config.toml
n_layer = 8
beta2 = 0.98
seq_len = 1024
steps = 10499
Below are experts of layer 3 (counted from 0) of a mixture-of-experts language model. Rows are named router (the router's row for the expert), up (a neuron's input weights, with its number), down (a neuron's output weights, with its number) and show model dimensions 0-191. Each number is 500 + 40 x the weight over its row's rms, rounded and kept within 0 to 999. Numbers have three digits each.
After each expert's rows: "mostly gets" lists some tokens that are sent to it at least half of the time; "comes before" lists some tokens at least twice as common just after its tokens as in all text. This comes from a sample of Wikipedia text that the model never trained on. Tokens count by the router's weight.

# expert 13
router:419561557508503436510495462518507519549547538537541459556470525565500501547480465493572554490539572434516479495529486489500449460488496477395450436509497499475479453476532439509544445467523518522517466490511460496588452455435465529586557484443503561476505441510537506519504531478542510629503520480515467588444459517582531495451455526497342459473476486546510460532537529516513521466508486485448506491482505520492490489427575460462463507511488508471497523357481551502531512532453560514477494493509443479527545554444514441455509591512523521506463478447506512560470502512515522504
up1:551472548497468489553428527456500482412472568455510543483497519522465561515537485492529528553513545509468485510500410487485487528528487563487456482492429531514508505467525505540509434547611477474460514531550489566561504445555527502468512544450495513500480452455521498471565457426500470566493511504534499507435442496534444477492422508524558515522510442488456536424540481454508517515543487446534411493519396439506479486557530443519506441513497497403550481470519402536491570496503439605471465465558517454400469479527481539429462518459541525556470571484443531517531481532464482431
down1:455544541535474478533552508542558463469419528503482483483494498532538485447504495503551525438497525541464483425558569455432477472518496491437463562461504466496413467473506503559455517461528466608493524471568565467446473478516511497524454456429535446539542505455550464544425480444479516473510489465473544496549494467544523576513469438522458506502498492539445505495574485442499496581405523472518542515494491474451535500576466527496490510520474455487520500540552462469477521497517545535486535564501510554533442601450494545472511560483524555509500460447572428591457466525570478480
up2:521440527508484511477481518511500466511478528458526496582507546535478462456591498441516554468507532509457522475480460422506482570533503461518461512511519486531532515465508449554491514492526461530461548486507503506520579490450463549497456569479500490415520545455468449482504455500485470475514515524571464519486441495540535502474482558439475506474486480534475524499486451516493459477583474599537449471467505470503515471501524510544438542521486536437489540480487534460497492555506486433407466475503570497494474534432522467537445403428521460467519622510467516503517501522499585469
down2:529569537548492531592475564477470493477409546500457513526521493492521428467521490500494559542499474473498505526450483513488471464538519479524523538436502524529499466446520552442491520455502535533363553462535501482481472500497410421475565526516513483385483470460523398511569528500527564461490511520457455490516437501466424457530503450565445524506475528495505434552499478491487450554539539554553429528544489473443445628491491503465506538503488492444458509581445474518561533550527492492482531532474536514574516548530564449485486521539511446481609532532525499545509405466474458492
up3:503519482444535493501464410525542550441501468525492516531618530543483507531497472533502510567473558492436456474453485469549492504554539527472482433495483510441479569519471483571489529545530495484517487438519490522477515494477469535523558526508509567527462434464521456487480537542437506492486459535577486546455512525585515587466516539506479447466505459500508571494473519542475497525477534478520487525462496498573506515538517538459475453509541430471491439469539428478485470566564583473421490513521496446488566375472456518464466479464470466507427484497461523575425499477492507460
down3:510481540516448508464514491463509455504536560474513450533529490505529487491488493559525559504544517522494519410447527520515566502432451490519503470569483457542627520545506554466494585466499411488448537548567490499478561604468455423511528523559534496431463456467509526476471512492494456497491503552489437545441506434547507498536502540494482490583539573452549453464442539484477482433517542470498441503465531517533486488484477473511479465534419486501493489492463555548497456444439493476512529500473546525444577475523545485523518515534520460505467491496531460530470485534516524502
mostly gets: "-yard", " TKO", " Undisclosed", " ESPN+", "weight", " touchdown"
comes before: " |", " for", " in", ".", " medalist(s)", ")"

# expert 2
router:455535518547497460587464477465544476505596492475530464520439493552508536453545448567451520446533536484452471526528501485501466476517510461402494449512500568445432456495525511508483470490490533521577548507530444552538461482423564519529587514453467508481457455493453490458514522439503485497528481524527451539493517487523570506477407515439496447493468491528529472490515552435454572472550450472463493519513574552512495531520505485483462513527474557448545507416478531569505452535477546526444539478496441483478561562507518472490519558486552480501459461445565538509464526514521552524
up2:483532445416456451537464573539564432452489525479508516539454437506474475518532462423454506501474524364478496489476458503495534466466542537482557547443485541517520435585520533521455552503494457529439497483532463405443494477555526475489496551539554631485486491540593506457510456583527500506482552505541491512510488532538485508409497497446506465498461466526466499474514508572519480500455401484389457469536441490471516572482534550487485522526491556471476487497537520583539472506463493520492466530496494533496498514531502526522469475474466476497391502544476547481482475481563432482
down2:491508543510500457511554489490407525508570445461510502548506518480510455477527459502467515455501476544538515466483468508493509477496514499540448439485493450486475408450518609493526482425468565469497497499385455538442460481469503481539558541493495487514465480532571482388524541495497497392438578494484491445480556548506456468493476538539541477530524551530470531551594479460492493516493501497513522503543504497476603485440539435472485522502482481469468553517545456416408441478467470566543435522579533482454425497478537492456517463488504426468531503522479530537535425497473512488
up3:508538436520563542471466506452490688464507508486475576471469554520483425452505498465514510440449563496485548511484570559432501514467495487479499429538495524512491407521491492527532378491504497421498501531459521532474517518513552509478557545535435513502490506514530526475572507552439513519507473531607461490464473489528549457519533510479504464583490444536515518432520471497480452481603525485525518526452515465491503579536572558405562496523482442398522506477449588480482511582504541482522528477497481433541504541494466477502594563539459534496479490522452555503501504462471547547
down3:569493402489581559511510421499487473545539427555461457478506500488517417501499540466470544443516447518505451427507590412532514450489469467570502552484511409472564431538544498469497482488439498530431532468500438474523462567479505521512529574510543469483505489447468473467494477521505503400533550490489459551486540488480504507556496436509472533479522514468485485534508516410526511520584520440517544544486573411475521541522494461474502512492533432496472437543527458475483469483486504445526541492533462548455528467510523569471459559514459467442500496579505470507557514423461494514
up4:446576501489473508484474477453557464532455578510572426530395497488510528434524484426483410434490524521523516535448501557484551496540465496498451527546488489535490497417591487541457546522507455559474518481482531510444408513538474469524537562569495496419422469435440494518499533479511504514516516458473550509449439511462550450399573492603491471539529519466541552526582517493475481512549530453524459418518488491419552464489513507496478525479508561526543509504421498465525476490423445471564471505508475463543463537466529418499517403493556464479488538526486475518518485489512493458
down4:414544465451476518454578488427563523468400509472485473479444512525541453545489506456529558562459489501458404510512596480463456476537476478488516593440481578460537499495481430523514453522470460513509497551496494454541552511489490528481513485464545479526490504505551458513404569468481559445530397487483514526529534529557501554469423521454507428520527580467427493457555536549533476509491525490472497429488489493572479527517451502486547559402537528537548478544504492455503477479590561514500532558431545505485508475555529521569410512468540525414448460528449553503477513565461503481
mostly gets: " in", " during", " on", " within", " During", " at"
comes before: " the", " a", " his", " this", " which", " their"

# expert 37
router:425564544500492495534412506429523554450546515516536477512476541529484482468558435532500584479506555494458446487530491416480463489512510471424461482506546515476476480435545424528531482506507489511517555510531462534586436496459496557578562487475482537437512471498489576511504510498492517668527466534533451547457425515553498505498435530488431439484475486526529439502520520486534515461533478509522455527482493540525432541508505493498435517523480534442531524406476524519533457503509528538461516496475488467476551507444557462442491604484543450576503489482533546536426543538536495545
up1:500533519551545508560504496449512463490534468475538491522469553561509494561504545558508500491512461503468500534512461489445443457443472516458481514504533561523515510486508499509547527517463550499476491597473482511502522474540436477471536525448506526505514438580494492496450472536476518444474475494486469517469459417502478507435503441432539428493508527531489549579526525433492468515501489548476602526500535543484534502513487513493463549556518590470508411490409643494529557531520565572461523485437480451535514543478461486457534517456558441468477493526476467483458590507467519560
down1:551576536499534544483574457558501472545466459453520468546499438467479509468469520523496481568538515523502523503513492490494543543541441507509520486477463486422534472472475499515537527486558446539546459417496560496466521488454532523490569522480514429539421499545496524482507536515473542380532486431543439441517529497507510514503464501476594521553503472434496516470514465476560447518520511551469613515507496506449537466511557551558570456460503545482509506452434496473445490509560523465430463491524409403502468499492441470473512455436613468494456502488476438465526517486452506513
up2:530528427486505503612487512570519517430417483487488512498496492468528519500593449532533489463522602466427523466500499386488532495410421497480532510546505532448500473501494431523453495532517509530500452461471481504502535481541546553479537476537458496540507464549542539497406486489555501595501530470536416497548518462500505522526519495452505461473522519481507513494495538487538484467528479490531496556460557482511488530488471473486469447494471511506562567437406521508528526514518517487499498495492471538459473528501504567513535465553508434584507473519557543453548499490437505524
down2:529515542556526543478493555484538489456481502504494482502483423472452476498574515537492423561488599523478518505412480500558477471489465539456477441475476498508461481433515514479458498558482489465513467455529523532491422390536514486461522542557505526466523389483504541470479462497556547554529479556457489389526485494488455532538477468440504555539511499519428517535494561499467455491471488589547508478524501570553469483472472506423549516462468468508605507496479477528512556440515493415523499512461470500461507473489552470497492417543500503576533529506485475453443474582426519506
up3:550491451478508530512474483536487479556524480516471520495392510473527515384541483542491465502470467455406554457480521512454546537472484597421519521509525462524444467542557492512477529518564480534483515526480518543490519531513559481500475505501473443460509586469517550494512545433530475516539497457533487446453518526496491542538537585500521512497547490471514450471526500523482512531495505470419459540413457502508533486525544530493482588516495481479464518512464500491526467507478486531471508538413518568553422513548473523498530523531501470545455556432460529567545484511487425488
down3:472508496496430522510563511461481520468536495495480479540548507510494493542394511510482502532505444557550580506461577534483547528528451523552469460496434526507480435468526525527509590473471578544471476494531475498448440435474536478426469513511498568484603471539498470466510474467457474540448524460457511541458582440563533543447445450574483507520531484464485486493509554478444526491460496442575469413473431511452493546497508453494463436582469516523512471459537522466529470461575562507553553491536511437522548476517483473492467528486439427454437482441466516491509500494499487483
mostly gets: " Rovers", " FC", " Athletic", " Pakistan", " Railroad", " California"
comes before: " of", " was", "'s", ".", " in", " and"

# expert 32
router:484502584493455467529505486468542524517580525476510482556452504579530471493512419482449542502522516487467474512437454441541457529462447496437510459496516496469507465453507464497474441485539523444555509551485508538510512512445500531540540509494464535465442470526495538422508517483560534579613485518527495588475464455521527555474426558459427470536484513499567483468513572452491541473576460529486521464476517530500521518437490491421446489550541531470518544418450581542525419549467542455474584495514490453519464532413531523497469513494559484530439442490505480605481473600535564463
up0:497506502482505496436497428482447447495524534468530484604451559476481531525524451493446477528513521486490433482570485480465503484557486535495465454478472502519498460468469480499528420456473583551438465522522516464522488511509499485483496490512475513396533523563526497493487620501455532541539507557511425489486429527469524467489532494445486497477512565441476534500470533508527580536459507501510534546484553507464458493490538526482470575515521520444489513472495570505519571533490547525512540521443500442555447487436477503508483483505580501460462458494494554573465533513532544551
down0:476557496517420563427528480510502544533468460475530533496529441456616597508462529466504453501426570517473515533473502485522593448461485509496503484502422481423511511513438532471462494485481540542553560550498498472534442555542531512530560439532451521487526506446380490555456604516474484463445538498488491444502399517470490524529543564537480482521491512501516464520473511534559509446513535508489562518542512488433520522520526507435493545573503427512509500453446480487492538569526540563470486566512520471454498482489529575553520557480462503498409503495492502460519507540457427466
up1:475566512556481424452509469432505509518509495503500469476437513510516594516537483464475528435496479446438525574507498520502485477488516532512562491543528534470457494543573515463563507533503564512540567503525492539524474457499515486473542566518490549475411480490461545492542562528512509544492533534517479548481482443486546468521506471474508461455457451534477468445457527462490529490528468526458471556525514509500511522548582490501532526526440551487549555417468568586586449546501557522520542473486459514467536594423522486533514528490555488543410459459533581590529549522520580524
down1:592539516444508518430426443578502554475496514447525428467520448492460524515464421427501506458516433497488592464530499443429526507513478491436447456484498476513583567509543473520512551491501536573476463615536568501476467530487521526508540503535425446489464504486447469569460563484473562536530446485510532580495494527453537471572494473489495555502506467469397508492475508593511491509496479490538498458531497514468480576501463494508542518475486521522469534443460524490516460522508463535468490484604557502469480516466564564491494480575479436486507504514411433443542406501577528522
up2:470478562474525518455463467488510510572529475524542500545489435541442408498503532463501455498410590493519503450466440581551464493509481492510493478603491479443497505463530458466465539507545545459447466496438473472549401453523518566597460504534478510413440541449525542507492489507521482484447500547534539512442524529486527486466466551442493484498482474447500510452490538582484494508566508463529461462517467450578510471461450495475520594565516544536478463492399532521516483443402432470506475593507493545437536465458514509444507506491471491451482484521539474524466453514512520492
down2:546512543515521497482464524517584495544525463505417487529524539492517591540424444490465437535501500507539481488535438452560491488490561504571496515541528576514498563467515494511553530584386513417538416574544507505496560534507546489502428491498509462542524457484377473529502484497480517541527470542501547520533499498479460503467501510506443479420482472511545533504491461456503537460529505436496514475510514453492461528573489443520487513498455513542561459441457508492481568483482486538496465495480491449509457544484510442444445475505487520526553535527454503463539545563423514476
mostly gets: " JPL", " Spacewatch", " Honda", " Racing", " DNF", "US)"
comes before: " |", ";", " BR", " Chevrolet", " T", "AR"

# expert 3
router:458542491504501414521523507512564484445557526519530465508472545530478500527546473490527486493490489467505503547458480526552418453462482475422534489550521540527445482520549484512523500492531536515559568474527446481503496470481544513539521549489497552420486396527493558484539553494576541555523523469565488551479533514497478565483476483439368504470504531463475428493497546487451571471512454489486420510467541533512393550449531496418503497410443522510521537433495525562542483517484514530460587505494466535478532507481527544470443514459566534549483485423612535508488561483570527460
up0:438517505569501475471449575477498454530508465567534539512534530550527503514529513490455521496495468489509504510506491486580543492485443533445512551452510565496460435532427533479467511518421580520543431522464516495492532526516527551472550476541546492454523584498471507491438561446536564522504486462514490474540509556502502460564435473498448511577530495490487544517511561516541456463468512534570468534463466479474512470479611498438510449546475473500600495487506474529569442508453519467482502499350455456425491589459556536466560530493526489529437467453522501496525451480431485506
down0:498602472497461467571520484438493433494443515496480538493487490507502490497576554518568502447514473466518512520503493513477529463477510508498529435495470564474539488576498505493562541456493498527485532453537422486529510511588527507402434535467452469547443498567514575533568586458449439468523539476521521430483478480411551519500527523456491503537541519482436500454560460530567494495484426474541529474469449533468549565467557527507512473492505540516526464505515553509497517534516497425465483550509503476513544522500484465497568545490477510460494510564446436558553459449593500495
up1:489469483492526439668456467441514461544520506507515526496454486494525554466601438481526496454496511567523517478450474456523490482494512481506473499481476516532486447525517449467478539570562432435572602453547516552464503482513525498544519549385401471532518474580420556525517571578519485522520438505491550498438530463442506515500498545543518491497533485483538426449519522505447553499480536428464497533453476516464518485569562520560558477542455534518518524496515577476514490495514508535530584518538449508364532571519475493532591446538501502447486553505530500518490476569516473473
down1:590527475509466498493506501461543525502521492532505479491429481517486577446574472465526504464439515570527508460461483438476540466410469451527478467613447451506568503548495537492463500488559516531396552486515524471452519511440466486558496531486429532510514516443474608451514459491538494387528445489389515452492493510524487492437535509501487570517508513478516510485509548491560515543432510526508498545472501506489565456502492532522494548542465550549510468534523508421514456487574439486520513485513428466534482523449583532509494495504457500504486509480527519590525417503551504450
up2:491427514560511474501510469464466453587478527499442450457501437449517510488452480501424474524494506422452537466512462480487581508466483445462514521475524468521487520528536505532514534590527420521532439537540566496591539430436475502496484523558451544519425506535568443448502469444459481517489449490480507589486426420519517445416546521536505459515510506531542535525474598454437493447441487563556503536444468441474580439476546489501465487504460449526513502497501478554489452505449507452521491483540491439532513550546573450478498479486529505510495475441417488513546569533475525498
down2:493556598463527478481491499568445527480507460559534520489499563511417520506487494428472432471515428573550487436483541448577480468470518505556539440507481456448528462563493518500549476496482604541435489501514502450413555457530503497481471487489465484484468505522420617505511488469518449516508467495450533531480468429508427493513576518517425519512526528468431599424427497523483539538424528519554526512534462466440532499468537513484515493503454491498457576523443540497506526440478520507523514449519491455526532536531523527481607552442514564475554502565569519473533496428488442524
mostly gets: " Died:", "|---|---|---|", " Country:", " Animalia", "|---|---|", " Genre:"
comes before: ":", "\n", " by:", "s:", " information", " name:"

# expert 6
router:461579553486483484552506484474517491456534460524526438525486532538513521496499466522423495449509517428425445506474484455542479502461438459413501445465527512457461533477557462506479486512502467461538514534511489537558489476443559543497540513449478514483471511506449541448524537495555563572543439539559445564451416520572516572476448565418470490477467490531561467518527570476457526479520483558454523452469503540496483507504464489480490505496487544484568510403449525520523431485455561553448575468451457492501518522478529494445552549511536495534459509489519511523477509480551514571
up1:469575509610438521496522476511529464559505517504487498461570523482482490529515454562439457409493546557482494460503447475463450501498429436511500442451472503392546540457496562529512518547529468536473491483481472575541513483472430513500489467500498471475495513509489505448530491437444480486461444522471510524485508496465500592473499477475508503482467506511434552540562477469580524472488424466492551465476518545493466545539450509436480461440613584483459545489509489492528460479462504587459426529455522557490417532528471488475549552453642532546501489524482523548386530537525500529
down1:448492516575558487495453519501497521448516512579476436509518535482480483468458479467499498495528591428547486451476401477568521514542522470563497590511521552539522412520552549531500516430539510446546516570546502461475539489530453557490510509548539525525551506518546471491546515489505528523494476544512426485533494582551507435519521449465468522529493521482492500490442531491498481421460490508485430502439473514486464512520460549479529513450463500466453458521587568559491508515535541489506476570445464457390534493495501554471479527474520528512474497471578532439470482489477476593
up2:519542486435476525540454421463537499485499585473555486492468472569572473362565502521406511413420493378515482510520530559497508489456539486514488477491470522449546499438492557473476524502472478460494550542557535592514548436509510520463508525486450494479481525541441523448505543476548437477422511503513587479436457456593525511507509544507493500532448419455565546528479469506443486473536491490427493499496516448490519484556560490543516495536494511523507515458465523521543509460462563619536472594518550503465440401492517461535542447539486473459468480502488508462475511504484535516
down2:534520520521463557546534506523525512449496386490479460495465503527539564546484500490605585459496448500500461523497454502510506462504537528526531475454501514484512499549523475504498526403460507458449505495536471463493544585563507505539415507559518504528423546510590494531470447502494455557479462562444504484521526518527527557464550473517501516470480562450483463499492514546579463535457494504435472456439525554494425514451483478515505546510522501536449487468486519510515486507475525502456467559458470563422492490518484531431520526481472517512494499460550546544583545464463480483
up3:550526485545567516555465493521560486516494493502589499466520461537481524487536493590501483469518505497449550548505474501438466480456421544538545513457524510482454476534587535556490456531543547503439493509543512529509485392480465555591553482554486466489566478549442421482538499536566496533474493464529530502531439460483562519479520466538393506456458572564465516539528468457514535474486434515471483534432567472471439494477513492531543484493507459494479540445549500556515544515489477540512484522556493559464446485526558497562554469505529511569529530516525460510557577433471484544
down3:493542494549493428527435496548504392446424491498464489470509514550462433438396508504468466562447474481412543567541480408525479519495527526500497533476464503486562466513529527496500515490471532518484536486592489494489512483500528546535432473578495524492517574505486551438524463529428418480513434451527516464495563527515471546579483499522472536481540537464515515485493467508464527452430510438465559522509552489498483520559505491435521470540458466459525528490451504498493484610562501502486511509519533471541441572463582538604527494519568461468558499435473568456512440398431477444
mostly gets: " 3–1;", " 2–2;", " voyage", " 1–0;", " 18;", " 2–0;"
comes before: " |", " August", ":00", "–25", " May", " June"

# expert 27
router:466571522473473472532480485496571467435539487554554406554451527547539498451519456521456517492544511455447493535518457437498480488512491466462510519498488508487463479492562455455463482548507525428563550524528502502542499476466514529529515514470470532497463509455489567457525542474511539595594464509550459582472472498542509601495429585463460486520432507541594466454509550460484480464503447490477449505469511538468492537504487432470457546490433555449519523435481505561574416507495567508466560422494460492464519518473540507460528557466533483517470472480519529557489529498570556507
up1:528544466470498468508549500515537481432475525505525516474518496541497479463496451512450537498547505495456522500520444532517437457460506538507464453549512548458459433579572475468474426546528518488532551536592503575522498485447527471559523497472445474503490434499526498537533545493547528513482423489549455501444490477548504495526452523467472483497538476481541469492503491428457540452498482457439519492453564513507453526520549498424429534508543534429542522423457556569588481500468572516427574487514466535510550484427543506459541545482563544580449533455518554518464508535517465494
down1:560557485468375530466493449496435416492555474461549505445499515458545473437515533516496507445509464445546517485467456508555600469440508451540443563449557449448485483463500478575479564510545470499475519463490540460522568524571499479488461559550494510575417435552505516467520539517519495471504500488518435474514528475491504523541500507484484607530460534486558438486483453494496478557427461536554486533545515485507540519551472419420464482482532533467479432466466462461492558536511462482490511537568559488466457543420523411530522500547499582496506467527506468498579496483495460507
up2:464460507531508511509534448431448452507508525478456476491488434424508438455430551528475497488501559508466526487482516482494526547569471424492463504416499525499506571532493424522447535516460504525496508426475521573459422485506457573499460454534422555442494534575487479472612497531556518495482497496507510532494468446481498497463427520515485498508451563536477444506529471545484462492525521504509524529484610540548563446508479566545464520513529467484452500505427516463485538518543529463482527522371555534519539466401605488510430505482537498497545527522435486557485469537462522497
down2:454470489530519554475540585473541496498456461495461508407465495552464550528490496490520548497507534476520497515507501416471478489462439562550500461493452480494527503425479501471544534424425487517476541444502514489515525519468469406527496519491514477480521507529520426629485477523501486577452458507521509529485499524492455505503526475500463585439490552449521514503473486528496512473525523461440500499457467489453453464486529494505501564502584515470565449430499486451434544545492542492536490463494554486573485461516487552550595574489449548536535544447500560438442494546422523585
up3:479552457472517477498528488504535429485540492563473449538444479525474466503582493494466530505507589546450463537513415532533450505491509518464477455462515572488485459503511536460500492510484590473497502579526464533544451463498526485473526467424481524503437425505443488556562547484566579521488499557589428526438482491567484468467483491485484468482505509526573476523513499488575571445493453536449513483482497538529464492487490533450502487474512523462496549439482523489504528517486498541408557461448478450485502567487495442475471498491549494563478499496520566541489545484562513502
down3:562478545506477489518468584515488496521455516499548508535484543499468501533476404488528459517514508493525516397456484478588508461518496509513533492542518499458453464586446536531450573443530522473503475469574545492516483573483463488416543486468461501513515465508423453468537525491476481521486461518535513435572427477504487504488477466478497472426544498510491521531506514448490500475438525511481482527501609513553441477567512451454531543571525494512557459522506499515471458530449534432519462483507502479551504494466538487500456463531408444459474386497518466552404481511502500466
mostly gets: "\")", " 1926", " 1939", " 1978", " 1998", " 1940"
comes before: " |", "–19", " to", " –", "',", "–200"

# expert 9
router:410500464505490471546410492499576457500505541464555490533409523537463523458531469554454495402532491504411504522513480542503486464525507478433539503533517518491453462495514482546453485551580534477497518510514496553564497509470510580505491491468440538513458510482484537455531529483543509640491495554547475549500464457518542556470488477471432471514479500488531479464486511479430526400492436490505515499534529479503534546511547498434472478487453517426542503377483562536567461522465513512507524512427440486481512558489519496472529522497535524564503439472531567522504543518489558518
up2:530579542543522449571457415458508489518559499482476478549519501486516539460509416476536547512548510421479538472534459463493543477483409456473508443484473534499546511468512498450501465500455499488486491576501515577522476528469462523468482513474519521500450466496416474478454538515551502552555429500557461559473470493493553531487431561471500510527511458514561484503549513483436510498566482563442491459492526502472442548461518497454496529545518557452495546480496517523542462473505531540472474480514501424540520540461569504487544542518544499557463545564476487530499573530555543495
down2:549516434521440426492527463445583477429520426500516457517469508549460548541517482555517498475470457464513520468443428564476546536500498521472547587479487520503508531520399557487485509543568562569430524499478474529469572599550509483504544511457466449442481563509533482551479446460465523500488483407465519518515451485534437494479480455493469521497452489503542423560523504528540548470552444458478467508494486529518460511518564538486540488556499441481491547454507457531566488472429525493490445538510472483535510496495518451549528507462452556504405411460525514530466543554505440464
up3:495596485514452510492518482526425471548466475561532461528509531470455428448463508569563520549564558446499513494493509526464441509505470457516506558481431474428451407477511543485499434531520436521509444529483481499502493482466539548448513523525588517533513500551523437580522531444503520503545579431491448541480518500494394539505498561505480585527499521512556417530504445459461526601425534456433403482518471489447511481518492485461526493470469440459468518534468444444487544560575488510529484466506505571470570481573511419466503506405429526537504474516543476530499496442497460533
down3:529562496489447497502535525452500498494571497542535602469440485439513555461499439497428405525494452559472491484534446428504488516474519581547530507568574407439529477517486531520522482507557489431530489456461488502495490489497528535471497544556507491515495544466513452493488527515410428435506503442477510559493519479494508481525482551540476500424455486463573530519525521555489533499607526529480545556558511480414513488545532493508519547452558486475422561533433522494497528477489480512466499537511519511529567491529502537526496497456529542468520470491497548432490509477446568582
up4:514510471593459527542571492540538536448499528541521489475501530516465487485533438496500524524470488537535587426491511520505536449519532548447542554508486476509447462533464535439569441532533521553535541525530456530385597519488552467448497474466600521537465471501517538450478565512464457544503508433542512496491550498473509477520482481468533463521517431502454565452516480463555502510608467501479513484429459459488529526503448483496480450450445510509497513439523531539424502502576605472483552499511486533478452543517468518474471527568551455467458481488441486504528462441504493410
down4:498447537551604472505492509523479492474495511482511513584521456531453493564395516579459486460476589479548475522505458521525526475497483525496559548520493540449457551504454515495454554463542550506471500492517542491566534510517478438473432520502480514468498529557487518569525532543459477426521480510537451484469501428462532525470481501463548468530513454533460534491471532530451495459491494472538427536505498508479421481567499533543448455482483557546551479561524449530537494477544574480497418514509453429512463536525443427436479483509450411477502541491462512510483496402450528527
mostly gets: " =", " List", " refer", " list", " tradition", " origin"
comes before: " of", "\n", " to", " in", " is", " =="

# expert 10
router:459562538467486464518477475500557473434543493545531437564455546547553509444510489514449528497527526443431471541517452444494476472491507461459504514499488508491457492490549446470483484540496521428575527516516505511543490491462531513526524520461469548498469492453468560452511532481511557589607483506556459581471466497555506604487420569450449469509448484521580455466525538459471519463520440490497474497446513530465465538477503450480479539522426563450520525435487522555551418499484564508455545402505477463444525496465566505451527556458547488529457471492525529571475524485565536526
up11:483520465516577485494516473529522455470465518499499507507517531484494575470528442523510512421557470455407439499510530502542509421502464475461563482513530555445482514454512515540513484523473575481527557459557443503564455464523486511527545567457448512495500430522539489520531478490578552532523543516490520596462470424509475461457479547488469552442506488479518485476503464461439503457526465517489475544469466555492516539463567500453450479509482557480524532484405547536526538500469512523428452457420425483467510576440541416515508487461575458539493553432549505538500496530504544492
down11:462491510446448581492504526391484521481492492472495525523446519527485478410554470475526510553428491532490505484509469432476521554507500523549558462532490449508539540442507461480552522526469508496480536483474550496565484446479578441470447468539554501470516557456425502488506543510515474439503505547540542528502625541488405514462425454565524586498521500521523483421460445592520436543502618542507476492562519508438486542500447497432544537504392494486530555515466496512479552461525485459439489515514486482480539491480483457495406444450528507544589510458446438495506575536479512535
up12:494478450504523468577528470453537435510506581417564450564374467565505579447534462551476504433522511496441475552531477513484481452486544477501519496515565500456452483506511513497490526543521528486502552488536483485522480545523567539504543500518464529473492430457494530494526543525498518516523420489541453499482460467486534584518509527438455504488440514569540532451508587457478551410520432494464462475483582521520477569540543553485458516511434483452508546513458604482578560489479576543448603487452501549495507516458478469499494550480518481576423471467512504543452505515522557582
down12:536540523545515525459509518472464497483523523455465511527486480478595446497475509469491445393456549520532501452470493450516543480495541482559504459530519511462535504419425460496564460496515538513486439473488538507480520432543536455478514520504625500418497491521508477498541447521425452545520444421577593531562442519482546462522516512462507554450531530457471492547477430482524470508468513583567538612519575579484452492433511464502532596503486509487495472530500564490386472522503462528441448478509441470460549539499486467511472476563481545585464512483559449507548516541526479499
up13:454483525488476479561522482482532500506507526508527527493519454499510528497490429533473530488519514413455449522567487494601506458510505512451513504443518521454452533491571417547498489489544489465468538535572482518578526480460477532500497479479416533449503480481464513514575535480496531542528508469519470500447492526538453497479482524503478470513483530535510494469477547477468512467554449518520463511572555531523560516554513493447504543453454511435497555502449569560533565553534506547490540427538417566489471562447504514510473473509609504509432490409524552458471539500496523497
down13:496568518498480545482523486501438523467485485452547464578473538463502477564474528472467503428458492482504491508450520507543502482449438542616493512482532445502420503526521477475541453471499439524505485432498534432523490540441537469577487520547498371494540557489504468575469492516495542530534484498498469458520457532450469552503529513525497620474495482464433546493458535486567467460553541517508538497519435555510460528513520577554489537528512455426521481492510569493490487408546422510487541526495488441482535497506441461437426509588526496433534522520467597419557579477499474555
mostly gets: " dis", ".9)", " Jon", " Douglas", "–0;", "+0"
comes before: " |", "°N", "°W", "_", " (aged", "2"